Experts of a small language model.
Size: 12 layers, width 384, vocabulary 32768, 76.8M parameters.
Below are experts of layer 9 (counted from 0) of a mixture-of-experts language model. Rows are named router (the router's row for the expert), gate (a neuron's input weights, with its number), up (a neuron's input weights, with its number) and show model dimensions 96-191. Each number is 128 + 32 x the weight over its row's rms, rounded and kept within 0 to 255. Numbers have three digits each.
Before each expert's rows: a language model's description of what the expert responds to. This comes from a sample of Wikipedia text that the model never trained on.

# expert 18
It responds to: Narrative verbs and reception
router:150093113052077094089155138062131130127169117074113096127083125109144141160121125164137136140098114121135125186103140089129093173135067133164136095188099094151107067138107133114129151136144098067139158122125132073126120102184122156182053101132111188106160141140120190160089168164133100086
gate0:140182134099103141199184114141152137161106113022092131155144147093170152079198130084111101115051116123135203176055088144150089142111165129106129162106116099093120147092099085126090156123125128157121164084150086167168126050168145088097073161124120167155149046155144158124126134187101125079
up0:140148128148136109165152183206150073075107149107140077117137093076109147119150155134081174182135115170137191180201117111086111142088070086098043117169162150089168095153107086133136089137147177145163155100129093154084142125097142149146208126117171122080142109126113120122177150117097093122
gate1:145078140124108157114139048115080121148156110169110171152101124119149124125179126111094127086096091125122148135158098168124106107123095194193163136117147159171116115127114160133109179086129134155121123112120138113187092122120104111153052105189092144132089145127138146140084160135119142027
up1:117165103071145131138158082117125161069097154137114185123147124161149094102152214099124113056080105173117103115158134096154145107102117087187136136115184109109091110109116076108186174140178096152139136177116176085132041185186142128124082203090144113171030127182139142129101148070112111090
gate2:199075125132139065145132122149138171171101118079139120106129123090136143127131109106152132138144142134119079117116096107067088170096076106102083114193085117152199161109118117129175168182158098120131177066179108105160190099161109199121131104103091127112135106091101104118166143146158135090
up2:127149092167177103086148098138070170087171095131179198183147098192181172097140160127124102131167107133088100123175162105192096208121161090121096144077121113102134161105171096114164130104145160115069135162117111122159140106103151149135115126116185088127133114185069065140116131134084162129
gate3:124155179103160100172128142209116111125141173098163083160124103103121170146150100128121160118105073151155073155085135071151151122123106115131149151133141096150125180136181128129149150183120159072174150085182089097103092086085123101107115112092146094108116114143169131144109096175162069123
up3:111174134119065110124170112100166111196096134174159128154103113100200092162133135092127150125113220122160120114097130089106106178114110158162160103155148138152138076102123145077157130133121131101131104080158119138217103062129176146150095122166086095126098076190141174153146137145144075187

# expert 4
It responds to: Function words, expository prose
router:154108103109120133139144114099173153156186133134153153131154123115069125135140160149161081152115114119136142116108158100107143147122126070100125169100178136147128000116113078099152183200109124129111131132132051168117135167093133108168088138104109115150143143172143145172154099188168154130
gate0:106102119156058064136137109129154149151136164160155109116108097112128058097206079106091208149136078186071074181114083144138103176105122141131090124128096108117128153117090135101130159133155133157054071112129133166121140157144142142105124155145152124147105123142143057092119173134121102128
up0:098209112186131059163139126059125119132088190108133149109130077115100111183049168116149128177120125118107149108118146145137112138126091086100100057103132121117113120118115118135132160108150105043134131085172187131169066138106179110118156114112108143085172076181132152145144166101113118156
gate1:125161120118160138149124182122136143176169138158154083152122148164177104113156151125203168103056096136137163124076152133153135050109103127141129146174152161161107087169100131080147118105104166062125136160063088102156084129161115119117055104118116086160090124120098124070166134148121134130
up1:147150115095169104098141137110181153165000132137072160129206101120147137095115074113091153117166183144123129167133184127151135116126147204127103106086089183094167118127103197081139146078104160134121125160162136121072136153102139108125136220083165133119102087120137156174162151089140069114
gate2:165109122129144157136107118123154037071122124120145152093195130203146110134177119085125074176120122154136113152111171141104149151153038099102089142136174187138149072143108087110114162179094149120112117109123134161138092137150160118150112135145110098132116155124199136121119137142104160120
up2:155150132172144176139105135129158110103055111088137087118072099146126190085119132120134123141079139162108173129087110102087100084112150119147126149159124158149141218121179079080044071135085163116152120112205110123075133063146155134213162112133141136136174169126115117117108091129178128109
gate3:102135142121081186146057122146159145123098103165168119168091116122145149161117182103192137160193159155096159146144084069111122095169143175162151117132114075148064075145121083145106138137193134135157145098148178153081160147142113094161122183121151172177171143094086204133189120164123161129
up3:121163149135139130116188134169135135136101159109184168130115111152130109091092104128104194117094147113130130160077157085133171103090140173126112111097133075108148171092113134113178156139132157147140096109052096135212140101099126121136091159121124135130139146195148071079141171122085108129

# expert 13
It responds to: Verbs after subjects
router:087157133102119119097183134179163112129160103170101096128131179105086110116133129179136134057132154094118122058151100147063163133122079161102117114151135087140121109173133123128171084128157153068134109109143136121121088078153160125146049124171171116133189124117160136085111103177118076099
gate0:165115168112148135125108121142132117047118082092092154078168129158096076078166148191132149153173134093122139115149083150077190111110097123131126135108105155106102158156086140151176124149109105098143073178084169104133121137114100188107128103143167134071158082116149137073164113181077159125
up0:183114154129047142090140121109104082096145103170100151074154161132155136138174093083095130150128171194127104104182097156091184192153167131197127107084090153138134176130101131119142089141121083150131109109104146142187141155134114090148190168088104104136101149081106106053135117058141105109
gate1:138130119124110091127159126146185122083136178135080141152178072130152164084155128077123166104134143099128149143154115109148124208135223128110114110054086172100071116137125120130136154115151133158108069135058170096155102136094099151080146108131181132074174107089102163153145178095127094125
up1:108174191084171095113139143069152098134151123122122099137128161084165057146131153191132142116116142117116130131074108154101163107100100125133099149065127152147094116108106078038223161154094146143147102122142122159119155124152136108197100097146122144126101105109131115070224155118161085095
gate2:085064142129129134139153077102193113182125198189153069108078159104168182159102124119074092135045126141169130119116116132088160145136088068096139115152151118128146108112137078116121182141121119134100111097077089137128125109114168063107131064168156169192142145128183142175141104173105138201
up2:120139141054138123179082218161099076148166153132099160160126151087083122065131164154127130110106131148106093142130105132127088149095138111142102124149149121113213169128112130139143090108106134108135144129145099070142089077117059112137102176118171138146192175049120154132153143124110132144
gate3:171146098077095079122147200141107112168174177096147143142143193170143136143107139126156197178041143107089166135143124142149106079053141133116141215205094126150153105155151129075115154186178123148110131137119118123053117152177131108155159141102145141100113137091116110152118194158178254168
up3:103187205158092192095132162069157105083152136172101168129151073070167174141106174157129103113155125114141104134150126135119167156121123099080102119098084186104048101141125111171105130117105120111121141113126115127125216111139133121124183180112102151096067170177172133110149088095149085134